Below are experts of layer 2 (counted from 0) of a mixture-of-experts language model. Rows are named router (the router's row for the expert), up (a neuron's input weights, with its number), down (a neuron's output weights, with its number) and show model dimensions 0-39. Each number is 128 + 32 x the weight over its row's rms, rounded and kept within 0 to 255.
Before each expert's rows: a language model's description of what the expert responds to. This comes from a sample of Wikipedia text that the model never trained on.

# expert 31
It responds to: Ordinal suffixes th, st, nd after numbers, words first and second, articles a/an, and adjectives American, United, National, British.
router [144 166 118 116 147 133 120 156  79  62 155 168 195 149  59 172 142 155 133  97 144 109 155 139 180 120 192 100 139 136 119 135 157 177  69 122 142 116 118  98]
up0 [141 141 174 110 143 100 167 110  98 109 158 165 117 183 122  69 174 138 129  80 157 110 137 120 148  89 150  99 107 134 169  88 121 174 108 112  62 147 108 153]
down0 [130 116 106 103 170  92 113 104 141 160 152 156  69 109 155 119  98 125 201 124 102  86  66 119 157 115 115  65 132 119  44 113 104 147  95 150 102 124 110 176]
up1 [109 120  95 122 108 117 151 161  67 102  87 196 121 133 106 171  83 108  98 124 151 101  97 125 109 134 119  93 153  92 142 113 136 116  44  70 161 127  93 140]
down1 [120  89 171  70 135 153  89 140 170 120 144 100 175 117  96 128 106 119 118 138 105 168 163 132 153 166 182 106 134  78 110 137 124  83 145 101 147 145 155 133]
up2 [104 143 160 135 101 104 144 154 109 172 145 153 128 167 121 139 139  94 169  89 163 100 168 136 184 145 119 139 134 133 172 108 120 162  95 109 119 126  85 125]
down2 [138 117 126 137 132 170 144 118 113 123 144 108 215 154  94 170 147 143 148 110 145 198 106  98 112 165 139 158 220 121 199 101  85 115 105 186 129 124  90  86]
up3 [110 146 183 116 155 104 131 159 103  58 172 112 156 146 193 168 143 161 102 148 167 105  84 126 125 147 105 173 146 132 147 127  75 159 162 117  93 140 141 105]
down3 [138  99 174 147 125  77 165 125 118 112  89  85 124 125 133 117 134 105 117 145 117  96 110 124 102 155 108 196  80 146 165  84 143 161 103 117 144 136 114  99]
up4 [127  86 128  63 131 131 151 150 134 196 168 179 117 149 123 166 130 168  75 152  63 163 135  98  72 102 185 154 174 164  80 125 109 115 105 121 154 122  82  81]
down4 [124 162 153 140 133 156 108 136 149 127 112 142 116 191 144 164 147 138 138 192 129 110 113 169 157 129 132 156 138 154 114 186 102 139 101 104 162 135  85 150]
up5 [150 147 133 133 108 131 149 190  83 112 163 195 155 122 143 152 123 109 116  83 120  57 133  95 122 111 124 161 158 167 156 181  96 127 125 108 113 109 134 130]
down5 [105 103 152 150 141 158 136 149 117 154 143  93 160  85  94 119 169 178 167 114 175 184 122 171 113 160 116 194 153 161 146 116 113 209 155 132 155 128 140 123]
up6 [119 133 116 159 153  91  82 146 114  90 167 128 103 152 148 182 176 156 171 174 114  62 130 109 141 113 155 113 110 103 106 156 145 143 102 137 154 206 118 122]
down6 [128 133 156 119 117 162 213 147 104 111  89 109 117  88 108 107  89 141 119 175 140 166 126 130 160  78  64 138  93 221 114 130  99  97 127 129 174  95 127 149]
up7 [167 128 160 185  87 157 106 173 149 114 184 133 107 160  82 168 193 155  66 149 146 119 113 127 131  53 102 115  90 130 154 203  46 132 104 118 112 112 114  91]
down7 [191 157  91 109 142 189 113 116 140 133 106 102 141 136 213 113 118  83 151 187 128 117 140 202  97 159 147  96 121 120 133 144 175 150 132 112 144 104  89 160]
up8 [157 122 125 166 109  46 235 125 125 115 162 175 155 168  55 139  78 143 116 143 188  87 129 136 136 143 126 108 111 157 156 110 192 106 135 131 152  89 106  99]
down8 [145  96 130 156  89 107 164 113 161  93 113 111 202 135 149 140 104 194 117 169 148 159  77 168 102 113 107 144 203 131 158 124 100 152 186 173 123 104 128 129]
up9 [145 140  97 129 198  25 187 154 120 102 231 103  91 144 144  54 142  94 114  84 149 164 122 130  65 171 155 151 104  94 168 130 147 175  90 153 133 115 108  74]
down9 [133 117 115 108 158 128  90 149 141  97  81 156 144  82 189 193 184 121 204 176  78 111 140 104 139 123 161 151 142 127 104  69 143 157 142 114 132 177 159 106]
up10 [181 195 125 111 152 153 141 138 102  89 175 108 110 163 151 184  73 186 119 113 159 167 112 127 129 102 148 122 111 116  54 118 119 117 112 178 153 141  84 122]
down10 [ 70 114 134 113  93  71 113  96 118  66 135  87 134  98 130  95 125 122 164 139 154 131 186 104 156 125 110 154 103 137 142 140  69 110 141 141  69 104 139 101]
up11 [166 114 142 124 171 103 150 136 149 109 181 157 104 137 142 104 119 123 162 148 107 102 119 141  99  99 128 171 154 126 130 121 122 115 124  61 198 125 117 164]
down11 [146 122 111 172 127 173 163 195 132 114 137 101 117 187 143 188 131 123 122 106 157  96 151 175 120  61  97 148 158  95 204 172  77 168 110  80 172 163 151 107]
up12 [121 209 141 118 134 133  68 128 162 144 167  86 103 110 147 159  87  93 152 149 167  89 144  44 107 142  99 131 116 132 122 149 146 128 118 101 175  89 107 120]
down12 [ 74 121 206 133 132 161 132 113 107 125 113 136 154  88  99 116  65  98  79 152 103 100 141  70 111  59 143 109 150 140 210  99 212 104  72 187 126  93 114  94]
up13 [173 171 112 133 153 163 152 116 122  75 172 138 163 110  91 142  98 133 134 153 140  97 157 134 157 111 159 146 128 136 125 140 121 180 116  72 144 144 146 135]
down13 [ 94 115 134  59 162 131 117  81 119 149  80 134 115  88 132 133 140 121 146 100 122 101 107 189  67 118 134  39 126 153 162  79  55 147 132 108 145 107 157 130]
up14 [157  82 145 135 127 163 113 117 123 125 143 151 137 147 113 123 145 114 118 125 147 119  77 148 157  72 102 113 141 153 109 141 129 162 127 170 172 164 117 162]
down14 [159 145 118 126 181 113 119 163 164 185  61 121 112  92 175 141 137 157  93 180  56 137 121 175 100 108 103 180 100 134 142  67 119 107 144  92 116 134 158  88]
up15 [140 145 182 103  97 123 129  88 162 121 184 178 140 112 134 144 188 210 143 113 149 180 166 159 145 123 100  95 191  90 123 159 137 255  96 138 141 104 134 134]
down15 [ 43 128 137 119 135 122 119 146 126  98 146  84 111 213  93 153 143 137 173 107  88 182 132  74 157  91 134 102 120 135 192 137 168 133 135 143 134 195 122 142]
up16 [156 146 166  80  95 141 132 172  53 114 107 156 117 137  94 146 190 105  93 156 116 125 121 147 136 128 144 109 128 178 130 124 120  77 147 150 204  75 118 113]
down16 [114 132 125 145 133  76  66  99  97 105 146 121  43  85 123  97 156 115  94 163 149 124 103 150 183 107 150 107 133 172 164 130 167 101 104 145 154 106 150  56]
up17 [155 115 168 123  86 137  76 119  79 147 151 122 150  88 110 130 166 132 164 106 140 149 170 124  79 153  95  77  93 119 124  99 100 158 109  98 112 116 189 113]
down17 [103 117 135 118 150 185 106 100 116 120  99 113 154  99 157  97  80 159 157 125 165 130 176 104 103 144  94 133  97 140 188 134 169 184 148 109 123 119 137 116]
up18 [109 129 128  79 126 160 145  65 101 173 162 112 139 161  96 203 126 176 159 113 151  79 153 137 149 123 160 178 122 179 109 117 171 113 104  96  89  83 134 134]
down18 [136 128 111 155 130 135 107 140 198 136 141 137 147 157 144 162 125 134 150 122 122  95 168 137 152 153 102 117 146 189 170 123 132 243 109 100 137  93 154 217]
up19 [ 94 178 114 192 150 118 144 114 102 129 131 230  79 151 165 163 137  99 124 117 151 149 174 147 141 153 178  71 122 131 147 121 161 123 140  97 177  90 165 186]
down19 [ 88 121 128 127 127 121 128 109 136 131 142 129  98 142 146 158 189 140 177 167 137  96 104 175  40 103 105 193 151  69 122 106 165 145 158  90 143 131 106 129]
up20 [113  76  98 150 141 121  85 102  85 112 196 114 148 165  98 142 117 139 153 146  72 194 219 166 109 155  98 102 122 125 158 197 154 132  47 143 132 106 139 144]
down20 [101 108  95 142 142 144  70 127 127 158 121 143 159 140 173 119 144 142 132 166 134 152 135  33 147 193 153 129 136  98 126 168 124 131 157  86 136 113 145 156]
up21 [ 77 149 111 116 163 124 147  98  63 101 138 166 176 149 203  86  98 119 116 111 152 122 158 177  97 118 137 124 156 138 114 115 125 119  88 121 124 112  78 143]
down21 [ 88 141 165 202 123  87 131  85 170 118 134  78  69 116 124 135 179 142  90 107 125 127 143 115 117 125 104 132 120  88 115 170 119 123 125 119  74 164  98 169]
up22 [167 125  90 170 109 147  65  96 104 129 161  88 128 147  63 154 136 114 109 125 201 126  97 148 106 147 175 164 146 124  66 111 146 175 119 112 123 143 114 163]
down22 [144 151 160  76 136  47 177 162 111 161 100  83  80 101 153  94 118 136  60 112 135 169 166 125 118 164 106 143 137 101 145  94 160 144 106 156 120 158  86 193]
up23 [135 124 169  72 138 104 155 176 118  60 136 144 176 140  92 147 149 218 117 127 127 178 133 158 177 140 191 132 136 125 120 137 146  90 154  99 121 126  81 129]
down23 [141 115 104 120 164 156  77 112 129 118 120 103  79 114 152 123 176 106 117 173  94  89 197 112 122 159 146 174 128 100 154 117 143 165 139 119 177 137  72 131]
up24 [153 133 103 168 135 154  95 129 154 145 161 156 124 197  97 146 140 137 141  86 167 124 128 146 142  93 135 179 123 139 113 146 150 115  91 123  69 152 172 106]
down24 [ 85 104  67 126 154 139 142 121 164 109 106 103 127 124  89 168 109  44  91 149 133  92 122 180  86 190 119 135 127 118 126  87 158 106 109  98 158  79 122 190]
up25 [161 162 127 150 142 138 163 156  65 112 131  89 193 114 127 162 129 140  94 124 154  53 169  86 150 120 131 140 137 132 125 207 165  84 151 109 144 120 112 112]
down25 [122 133 121 176 132 114 106 120  60 157 109 130 120 107 160 124 150 185 100 120 144 186 132 118  84 172 107 173 107  98 160 100 111 116 111 150 118 135 185 124]
up26 [144 105 147 124 153 144 115 154 108 100 142 143 121 154 132 147 155 110 151 151 110 134  86 128 103 153 118  96 145 134  86 169 120  84 132  98 119 117 122 122]
down26 [107 119 152  94  97 134 135 119 155 125  89 130 132 117 108 150  97 162 118 148 149 147 135 140 187 153 102 171  70 134  58 205 146 118  81  92 173  93 136 164]

# expert 10
It responds to: Function words opening a noun phrase or clause after a preposition or comma, mainly the, plus that, which, as, of, when.
router [147 180 142  61  81 174 156 133  81 137 157 137 164 118 106 146  80  98 139 116 152 145 128 143 123  75 132 124  89 182 167 189 124 154 122 151 128 152 130  86]
up0 [112 163 128 154 161 151 183 165 125 118 158 202 148 130 147 114 163  96 157 156 130 108 117 124 116 117 103 133 121 114 151 135 127 152  75 109  71 192 131 142]
down0 [153 163 146 133 108  80 128 102 142  96  92 118 107 159 146 218 150 113 174 128 146 147 120  90 127 133 159 143 208 150  85 156 100 108 147 137 120 151 134 167]
up1 [146 121 143 159 145 114 191 135 133  90 163 133 148 123 124 193  95  92 152 200 140 109 126 163 114 131 135 119  85  45 121 167 148 220 120 181 113 192  85 125]
down1 [ 95 172  81 170 142  83 119 151 147 133  91 130 143 124 179 167 133  93  94  95 145 158 146 143  72  94 127 132 137 154 153 179 136 153 145 146 171 155 134 181]
up2 [194 170 174 123 156 145 138 149  96 114 118 124 141 131 131 183  89 130  96 108 141  93 137 153 126 120 132 149 110 167 108 156 106 150 133  97  84  83 109 179]
down2 [144 134 111 154 184 126 148 155 165 130 110 144 142 178 137 138 104  97 133 120 127 112 128 152 124 147 137 115 124  82 144 146 199 138 152 175  78 153 109 113]
up3 [178 183  67 122 138 118 167 136 113 138 170  95 171  87 136 117 144 114 131 113 126 146 117 155  93 150 133 132 107 162 144 156 156 156 137 135 168 160 155 160]
down3 [109 204 161 159 114 177  99 116 101 171 146 189 115 191 193 150 105  81 130 149 182  67 147 161 168 113 124 120 136 134 193 182 156 140 101  92 198  68 149 170]
up4 [108 159 111 134 156  68 106 150 117  94 140 188 189 173 160 112  78 149 168 150 115 148 118 139  92  95 124 102 131  62 111 164 161 172 116  97 122 132 103 109]
down4 [ 91 132  86 103 144  67  76 112 121  84  59 128 130 108 117 126 101  92 156 197  81 143 123 137 118 152  62 130  95 145 183 121 126  99 160 139  68 126  80 116]
up5 [129 140 157 140 118 152 127 167 175  97  89 105 147 132  96 171  94 135  90 118 111  52 165 137 184 110  99  75 122 117  94 142 145  82  89 136 104 119  76 132]
down5 [ 70 113 140 123 197 124  93 112 157 174  34 127 102 112 102  97 129 124 171 127 108 119 143 113 118 133  99 158 112 174 119 118  73 124 136 140 110 158 168 151]
up6 [103 119 104  93 143  78 172 172 142 166 239 133 140  93  91 144 186 162 111 126  93 164 101 156 138 131 168 175 131 127 152 145 115 129 138 123 176 139  74  83]
down6 [114 103 122  79  87 133 148 136 100 148 182 161 143 123 164 129 137  93  96  84 105 127 111 162 148  81 165 204 147 108 108 123 139 171 153  79 126 147 143 160]
up7 [120 142  68 141  43 128 153 148 111 119 116 179 130  51  76 120 173 213 103  92 116 165 102  69 143  97 170 118 169 107 182 123 131 139 149  90 150 179 121 143]
down7 [ 30 137 102 142 139  78 117 129 169 124 147 131 121 105 125 155 168 144 119 137 104 101 126  91  56 134 114  75 140 152 115 122 165  75 118 179 119 163 181 175]
up8 [105 147 111  75  52 112 138 162 141 165 144 142 124 121 144 125 122 111 147 107 106  63 170 212 130  92 144 129 130 149 125  97 104 122 121  61 180 149 165 100]
down8 [115 135 100 161  82 166 102  90 138 142 129  88 194 136 128 117  68 159  48 197 134 114 101  86 166 169  93 122 152 150 112 132 108 133 150 142 144  90 116 110]
up9 [112 159 151 155  88 146  99 135 134 142 134 137 134 106  51  77  85 122 145 140 188 150 178 161  78 119  91 136  93  84 173 151 114 186 141 133 138 206 150  85]
down9 [101 127 146 103 155 104 103 140  91 109  69  73 122 156 162 182 129  84 129 141 103  68  88 123 179  95  96 108 129 187 140 116 186  72  99  98  95  69 162 161]
up10 [ 77 103 139 160 127 116 141 204  97  82 160 190 115 112  84 109  90  77  69 110 103 155 134 128 108 146  83 125 139 148 157 116 115  85 167 144  79  97 117 153]
down10 [131 131  93 159 105 121 111  77 133 118 197 120 132 145  92 163 126 128 126 139 139  96  83 103  42 144 131 151 143 162 150 148 135 131  91 120 157 106 107 125]
up11 [150 157 114 126  79  61  81 177 146 137 148 104 167  86  94 141 100 183 140 116 103 134 146 129 127  99 161 163 137 149 113  90 127 149 142 101 172 150 131  86]
down11 [133 112 144 143 115 161  95 202 145 207 115 129  90 205 156 150 101 103 137 122 151 154 123 112 189 188 166 164 141 126 149 172 137 108 137 101 133 131 108 209]
up12 [163 136 118  55 148 115  74 145  94 176  97 103 112  95  83 110 157 159  74 186 151 158 174 133 185 155 192 147 120 101  85 103 106 138 156 161 167 150  93 106]
down12 [ 92 127 147 192 113 160 113  46 147 139 140  84 162 111  99 149  53  97 156 180 169  84 108 191 150 148 127 102 122 153 193 158 136  42  57 122 169 157 119 184]
up13 [145 189 173 132 148 145 195 132 115 104 162 129 181 147 158  86  98 125  95 112 118 176 151  99 130 108 154 142 138 136 159  79 150 151 163  91 111 188 126 127]
down13 [ 84 147 137 127 102 131 163 149 107  82 126 126  76 135 112  92 107 129 123  80  74 180 106  85 126 108 143  81 157 119 141  85 161 116  95 105  55 169 122 137]
up14 [205 156 103 158 126 155  67 159 116 165 118  88 113 198  72 157 143 137 117 128 164 115 151 102 124 125 119 155 201 168 113 167 113  99 129 169 143 157 129 134]
down14 [ 98 118 195  89 137 147 185 159 183 129 128  87 107 151 156  64 114  73 157 135 140 117  98 116 122 158  99 158 182 199 166 126 118  99 124 187 111  44 157 148]
up15 [ 92 173  97  92 110 113 107 190 131 105 142  73 115 201 131 179 146  69 169 173 118  62 189 161 143 143 125 157  83  98 103 112 133 174 139 157 135 149  78  87]
down15 [ 74 151  92 103 153  53 131 124 124  77 112 191 122  68 183  88 186 132 147 130 151 122 150 115  84 142 139 128 189  61 131 130 132 145 149 103  99  85 149 139]
up16 [218 114  82 144 118  93 153 114  86 111 153 150 110  59 161 186 160 123 107 106 151 105 125 156 175 164 150 178 163 148 140 137 157  91  79 141  86 128 191 157]
down16 [ 91 154 109 108 126 106  52 120 101 118  71  98  96 104 122 117 129 120 125 187 133 146 161  53 152 126 153  80 124 134 165 141 170 146 134 128 116  97 132  98]
up17 [161 156  99 113 126 120 141 105  80 126 121 131 124 126 120 171 149 138  78 100 115 110 131 133 120 112  88 175  87 131 144 129 122 120 127 198 107 128 103  83]
down17 [ 70 135 118 116  87  86 140 144  64 159 147  95 144  88 151 134  78 118 144  84 141 101 164 144 182 183 162  64 123 149 152 150 138  97 149 137 102 133 164 140]
up18 [151 182 127  62  97  63 128  98 120 138 110 127 143  85 147 110 153 126 176 147 129 129 120 111 100  98 107 140 119 118 125 132  86  92 193  92 119 170 130 126]
down18 [ 85 136 130 155 168  91  84 149 146 126  99 111 136 110 102 147 103 145 144  81 189 102  71 162 168 176 113  73 147 161  82 122 116  89 160 156 181 156  53  78]
up19 [112 106 130 123 120 173 153 195 136 122 200  86  75 114 126 187 138 134 114 117 121 125 121  96  78 144 143 160  85 126 176 142  78 126 113 115 167 176 161 103]
down19 [166 148 152 105  94  88 185 157 181 112 101 117 100 126 134 135 155 158 124 127 114 111 180 132 122 153 163 119 125  87 123  34 155 126 132 237 154 125 147 151]
up20 [139 137 136  82 127 162 128  95 128 140 158 118 166 184  94  89 171  79 223 136 127 105  63 123 126 147 158 151 127 112 135 123 133 164 116 161  99 150 138  73]
down20 [157  79 133 162 145 152  90 146 149  66 124 115 187 141 101 105 136 123 101 156 136 140 163 110 101 104 146  99 177  85  98 129 124 117 153 125 130 131  96 124]
up21 [120 126 135 130 142 117 214  87  80  95 159  96  97 182 143 156 133 110 171 105 193  66 146  97 142  89 105  91  97 197 140 127 168  57 119 151 191  57  44 109]
down21 [ 76 179  44  96 128 152 134 125 139  84 106 160 118 145 169 101 147 142 148 174  98  88 125 134  76 128 114 116  98  97  93 139 132 165 159 153 140 100 167  94]
up22 [111 104 212 123 132 162 110 120 169 122 129  99  99 101 115 176  83 147 123 142 126 122 151 174  87  93 148 109 121  88  95 141 128 154 164 134 121 127 111 127]
down22 [162 115 147 138  78 146 159 113 126 128 137 177 129 167 150 151  98 153 107 131 130 144 147 131 153 142 175 218 129 196 134  94 177 100 156 100 154 133 190 162]
up23 [193 149  78  96 118 122 111 137  77 179 110 137 143 149 131 127 134 152 112 125 128 116 113 146 126 177 152 141 164  89 131 188 194 193  60 124 136 140 137 124]
down23 [136 119 124 184 100 108 127 117 173 138 112 132  49 127  74 140 211 174 108  87 148 148  13 178 138 159 126 128 222  95 133 101 168 148 144 166  88 128 173  91]
up24 [108 126 168  78 149 151 122 128 126 141 108 131  95 106 111 131 117 107 164 165 188 118 168 121 108  93 188 167 139 101 133 187 108 132 143  88  99 109 144 124]
down24 [127 117 115 139 115 111 115 119 131 148 194 139 101 110 157  94 128 130 185  98 138 143  81 131  75 179 157 113 113 105 100 120 121 154 158 141 141 164 146 125]
up25 [169 148 182  91 155 224 153 120 139 156 103 150 130  78 162 147 131 122 122 138 160 125 139  77 108  92 109 141 164  85 151 143 109 108 175 126 102 134 148 147]
down25 [160 137 107 131 140  78 129 134 102  62  64  73 136  93 145 121 137 174 119 163 141 131 159 120 124  83  78 107  98 132 170 193 121 109 159 178 116  83 174  80]
up26 [136 150  41  54 165 108 142 151  86 115  96 131 163 171 153 111 129 152 100 131 137  92 135 124 138 132 161 126 140 126  98 152  70 102  89 127 108  96 118 175]
down26 [ 67 105 103 173 125 115 148 120 113 103 107 166 121 203 116 107 146 125 147  98 152 112 116 171 124 133 149 139 133 122 142 135 144  79 123  48 136  87 204 101]

# expert 17
It responds to: Articles and determiners after prepositions or verbs, such as the, a, his, its, their, several, two, plus possessive 's.
router [136 183 138  87 157 180 154 181  98 105 149 155 192 161 106 118 159 143 130 165 148 147 127 170 187 120 116 145 122 120 125 154 151 161  90 169 136 133 178  90]
up0 [121 158 110 160 127 132 131 153 172 120 119 195 134 217  90  87 113 187  97 118 149 106 186 173 135  91 187 167 127 143  93 153  82 102 161 117 111  94 104  67]
down0 [100  89 184  65 158 135 159 128 106 125 103 108 164  84 202 127 131 176 131 184  96 136 174 107 114 177 152 171 156  78 159 146 129 101 177 133 124  99 100 136]
up1 [105 108 131 105 103 194 125 142 194  97  95 105 114  94  99 149 134 124 183 147 144 186 101 108 109 122 129  91 150 147 181  85  97 121 147 153 105 186 126 186]
down1 [154 123 165 104 126 148  75 172 118 130  82 100 185 161 114  89 122  79 124 137 118 154  75 136 181 148 108 162 172  91 135 156  79 154 174 109 158 142 177 125]
up2 [152  89 122 115 109 133 164 181 186 135  96 176  80 104 123 102 103 112 102 122 128 127 132 201 138 114 101 177 175 134 154 139  95 157 122 136 134 125 171 100]
down2 [139  66 151  72 123 117 138  71 154 111  36 127  92 157 120 152 110  79 155  47 101 110 117 118 105 158 113  53  96 116 121 122 163 101 178 146 198 129 187  78]
up3 [170 114 101 100 177 137  98  87  73 132 141 113 149 132 121 116 132 180 163  90 106 132 181 140 103 104 157 168 152 165 134 115 169 135 121 152 146 112 151  45]
down3 [145 150  78 157 133 170 120 145 205 170 132 198 176 120 159  88 104 144 128 156 178 130 117 130 185 170 103  72 165  83  74 139  97 164  87 112 118 154 114 132]
up4 [123 139 115 116 146 146 165  77 164 128 227 140 101 131 160 134  77 141 110  90 102 133 141 151 114 189 124 171 170  95 130 123 153 120 154  94 108 177 117  77]
down4 [ 91 129 117 121 175 114 123 100 137  99 138 121 128 141 123 149  77 107 147 126 101 169 164  85 122  74 102 138 109  71 158 146 168 122 131 123  93  63  90 133]
up5 [143 152 125  41 213 112 104 158 127 160  96 178 104 101 153 155 159  89 168 148  98  99  72 156  84 182 119 113 164 136 159 180  94 149 207 114 147 135 149 144]
down5 [163 104  77 138 135 160 181 191 154  99 127  99 168 142 124 195 130 182 147 155 160 139 121 120 120 148 126 160 101 131  88  81 142  99 162  83 109  74 124 123]
up6 [137 146 113 130 174 127 140 106 139 162 179 181 151 163  36 134 145 115 105 141 157  85 151  95 183 151 146  81  98  41 100 126 200 120 131 101 153 152 125 119]
down6 [127 167 103 104 144  84 146 193 116 120  74 101  67 109 174 105 113  73 131 106 125 174  95 175 133 122  69 185 151 149 106 124 157  98 109  91 101 146 177 116]
up7 [225 166  95 119  62 124  96 177  54 127 101 103  86  75 161 130 126 107 161 142 189 116  84 155 127 133 152 119 157 152 109 167 138 153 115 110 169 115 158 177]
down7 [ 84 145 140 118 114 212 118 110 112 144  81 124  99 104 139 157 142 105  80 154 114 174 111  96 147 126 100 124 114 117 128 154 127 113 144 120 114 140 186 112]
up8 [159 147 117 155 119 126  87 150 148 168 190 151 170 112 131 181 121 161 102 105 132 150 139 176 180 163 142 126 156 162 132 130 108 147  75 170 170 154 110  93]
down8 [178 132 130  94 125  65 149  67 155 137 131 113 125 140 138 139  82 104 134 102 113 134  93 135 158  94  35 149  51  90 111  93 158 181  80 124 190 148  76 170]
up9 [145 140 135  59 164 136 186 148  99  86 136  99 131 160 112 101 158 105 128 125  99 172 123 153 122 129  99 132 166 140 102 145 146 138 161 128 121  98 102 161]
down9 [120 131 152 105 151  85 133 132 148  46 112 142  78 185 143 208 192  83 142 179  87 147 108 180 169 141 173 183 174 111 125 110 175 110 121 130  67 109 129 159]
up10 [142 114 131 165 119 160 126 120 162 108 130 132 139 116 141 151 184 118  51 160 156 155 141 152  84  94 118 129  96 126 150  71 128 161 127 137 171 138 141 176]
down10 [142 104  70 143 155  78 136 154 124 130 118  78  46 133 145 142 148 116 106 177 140 135 127 132 131 110 145  97 130 141 121 115  71 121 164 128 141  76 124 186]
up11 [140 104 140 119 120 102 109  84 153 171 158 158 161 121 143 110 167 127 119 157  72 124  81 140 114 153  73 113 169 102 144 115 128 135 103 163 177 123 174 145]
down11 [168 156 141 147 130 107  44 127 146 113 134 109 172 114 155  93 160 153  85 132  95 147 142 112 173 125 169 138 121 121 160 154 181  81 165 112 145 128 105  68]
up12 [151 136 192 110 101 105 161 123  85 103 147 150 121 137  81 190 132 168 150 131 182 108 129 107  88 120  78 101  93 170 163 122 128 142 117 143 141  96  68 123]
down12 [134 167 138 140 108 155 102 150 201 138  63 180  77 107 108 134 137 122 100 153 146 135 108 140 100 129 105 155 132 118 141 140 166  97 119 136 143 152 142 160]
up13 [143 105 112 136 184 109  99 112  84 138 123 134 143 146 107 108 165  88 162 137 132 168 137 111 138  82  96 161  67 120  91 151 103 171 115 132 172 124  59 125]
down13 [114 139 101 134 125 116 145 124 143  92 156  95 116  78 148 119  83 104 125 144 151 179 154 118 127 126 132 114 127 114 150 122 142 102 134 162  78 179 181 204]
up14 [ 80 162 111 161 137 107 120 159 137 134 115 119 145 152  35 124 106 150 155 117  96 144 156 171 225 160 140  96 125 142  66 128 120  84 129 119  65 125 163 185]
down14 [142 135 185 133 136 146  62 147 134 166  91 123 144 108 124 132 109 124 118 162 108 104 148 112 189 120 171 164 167 182 164 122  84 148  71 122 118 131 141 148]
up15 [133 139 114 130 172 203 166 138 130 151 206 200 129 114 182 101 123  84  60 112 164 108 173 138 117 134 117 153 175 105  90 168 126 119 146 109 126 139 152 189]
down15 [130 182 129  76 121 140  69 159 148 139  47 135 112 133 113  98 170 120 134 143 105 152 158 149 140 148 158 103 157 122 113 137 126 165 168 113 135 164 141  98]
up16 [142 204 180 156 107 133  98 135 140 148  80 134 144 144  94  86 154 182 128 119 156 118 150  78 132 106 139  98 132 153  69  52 147 133 110 100 112 123  94  85]
down16 [139 124 156 159 160 116 106 110 152 147  54  98 162 125 167 122 137 121  97 110 142 140 149 160 174 135 113 156 164 140 124 158 151 168 106 181  95 140 122 210]
up17 [129 126 155 112 106  92 130 164 131 137 146 184 101 111 138  32 142  90 152 140 126 145  85 111 126 120 122 129 100  72 130 128 106 123 150  92  96 148 139 143]
down17 [156 135 140  89 130 177 131 105 112  91  96 142  80 129 142 134 121 152  71 171 157 141 203 118 141 111 143 123 140 129 121 138 134  97 103 222 113 103 177 129]
up18 [ 91  97 115  92 167 125 113 111 111 124 107  97  45 117 143  94 123 123 153 131 141 159  84 189 107  91  64  80  93 164 119  82 190  84  92 120 162 149  58  98]
down18 [128 160 140 125 207 150 106 149 137 129 140 174 161 139 117  88 128 110 123 145 127  87 180  91 147 131 144 156 137 147 100 172  73 199 177 189 140 122 120 143]
up19 [127 116 116  75 106 134 205  97 115 103 156 189  94 182 129  93 117 131 142 160 143  94 132 180 130  86 113 159 186 137 152 100 125 147 136 174 106 180  96 159]
down19 [ 61 174 117 117 158 122 109 137 184 103 216 146 168 135 149 115  86 118 126 144 153 121  65 100 110 107 160 144  88 133 133 119 140 120 109  95 145 151 151  94]
up20 [142 120 143 109 121 110 159 140  87 162 121 150  93  92 164 102 147 148 102  86 130 156 149 155 117 150  77 137 158 136 151  81 120  95 147 126 120 120  53 123]
down20 [ 91 133 108 101 145 141 113 181 122 104  84 114 131 116 113 114 135 191 144 183 189 107 149 108 176 145 118 123 191 121 158 170 159 148 164 126  89 118 131 140]
up21 [114 142 175  99 101 109  65  89 113  99 127 131 157 142 159 138 132 159 136 177 118 115 104 145  86 132  50 132  91 206 177 141 150  99 138 144 126  70  94 109]
down21 [105 112 121 105 146 178 177 159 154 122 113  98 141 109 146 161  82 104 105  71  67 120 151 116 148 125 121 114 146 100 136  92  94 150 130  77 135 141 125 141]
up22 [136 147 169 130 124  93 143 139 145 116 139 158 145 126 145 109  75 109 101 146 186 136 145 137 150  84  33 138 131 110 127 181 128 154 195 118 136 107 106 130]
down22 [ 62 185 120 149 120 160 114 116 118 115 128  91 178 108 125 123 159  70 122 172  96 128 111 144 126 151 117 186 106 147 157 176 168 197 134 120 158 105 181 104]
up23 [122 107 132  74 137 151 134 118 135 134  65 145 199 146 158  76 177 114 121 183 170 136 129 172  91 118 115 122  93 132 143 146  68 119  82 101 124 144 118 154]
down23 [ 83 111  82 200 114 148  94  75  69  89 116 142  80 132  93 184 140 146 112  92 115  93 115 102 114  89 125 125 120 114 141 116 131 105  89 102  88  70 120 103]
up24 [156 193  62 147 142 128 101 120 140  89 133 161  82 116 142  76 145 149 141 128  74 160 148 150 114 113 135 106 203 107 129 103 136 127  92  88  66 128 118 140]
down24 [ 79 122 136 116  98 125 144 120  85 156  99 118 125 220 143 126 162 153 139 110 162 127  90 103 121 114 103 136 110 132 156 133 204 101 146 136 148 103 132 115]
up25 [122 173 101 142 139 156 161 165 118 105  91 129 124  92 151 124 174 133 122 127  81 148 134 130 137 149 187 142 136 128 122  95  99 124 128 150  87 165 130  53]
down25 [ 88 138 181 132 149  52 204 120 125  62 162 119 126  79  62 106 185 130  73 109  98  74 124 120 172  98 147 159 125 117 137  49 143  59 106 178 146 120  80 103]
up26 [110 137  48 126  94  87 103  94 106 172 175 149 129 149 169 136 128 130 132 174 145  78 126 133 134 100 110 124 160 135  56 117 109 156 109 152 161 116 125 128]
down26 [156  90 146 144 151 112 116 156 172 144 109 172 134 134 122 156 121 129 133  93 139  99 168 171  93 162  91 124 185 166 130 122 125 178 165  80 141 153  88 125]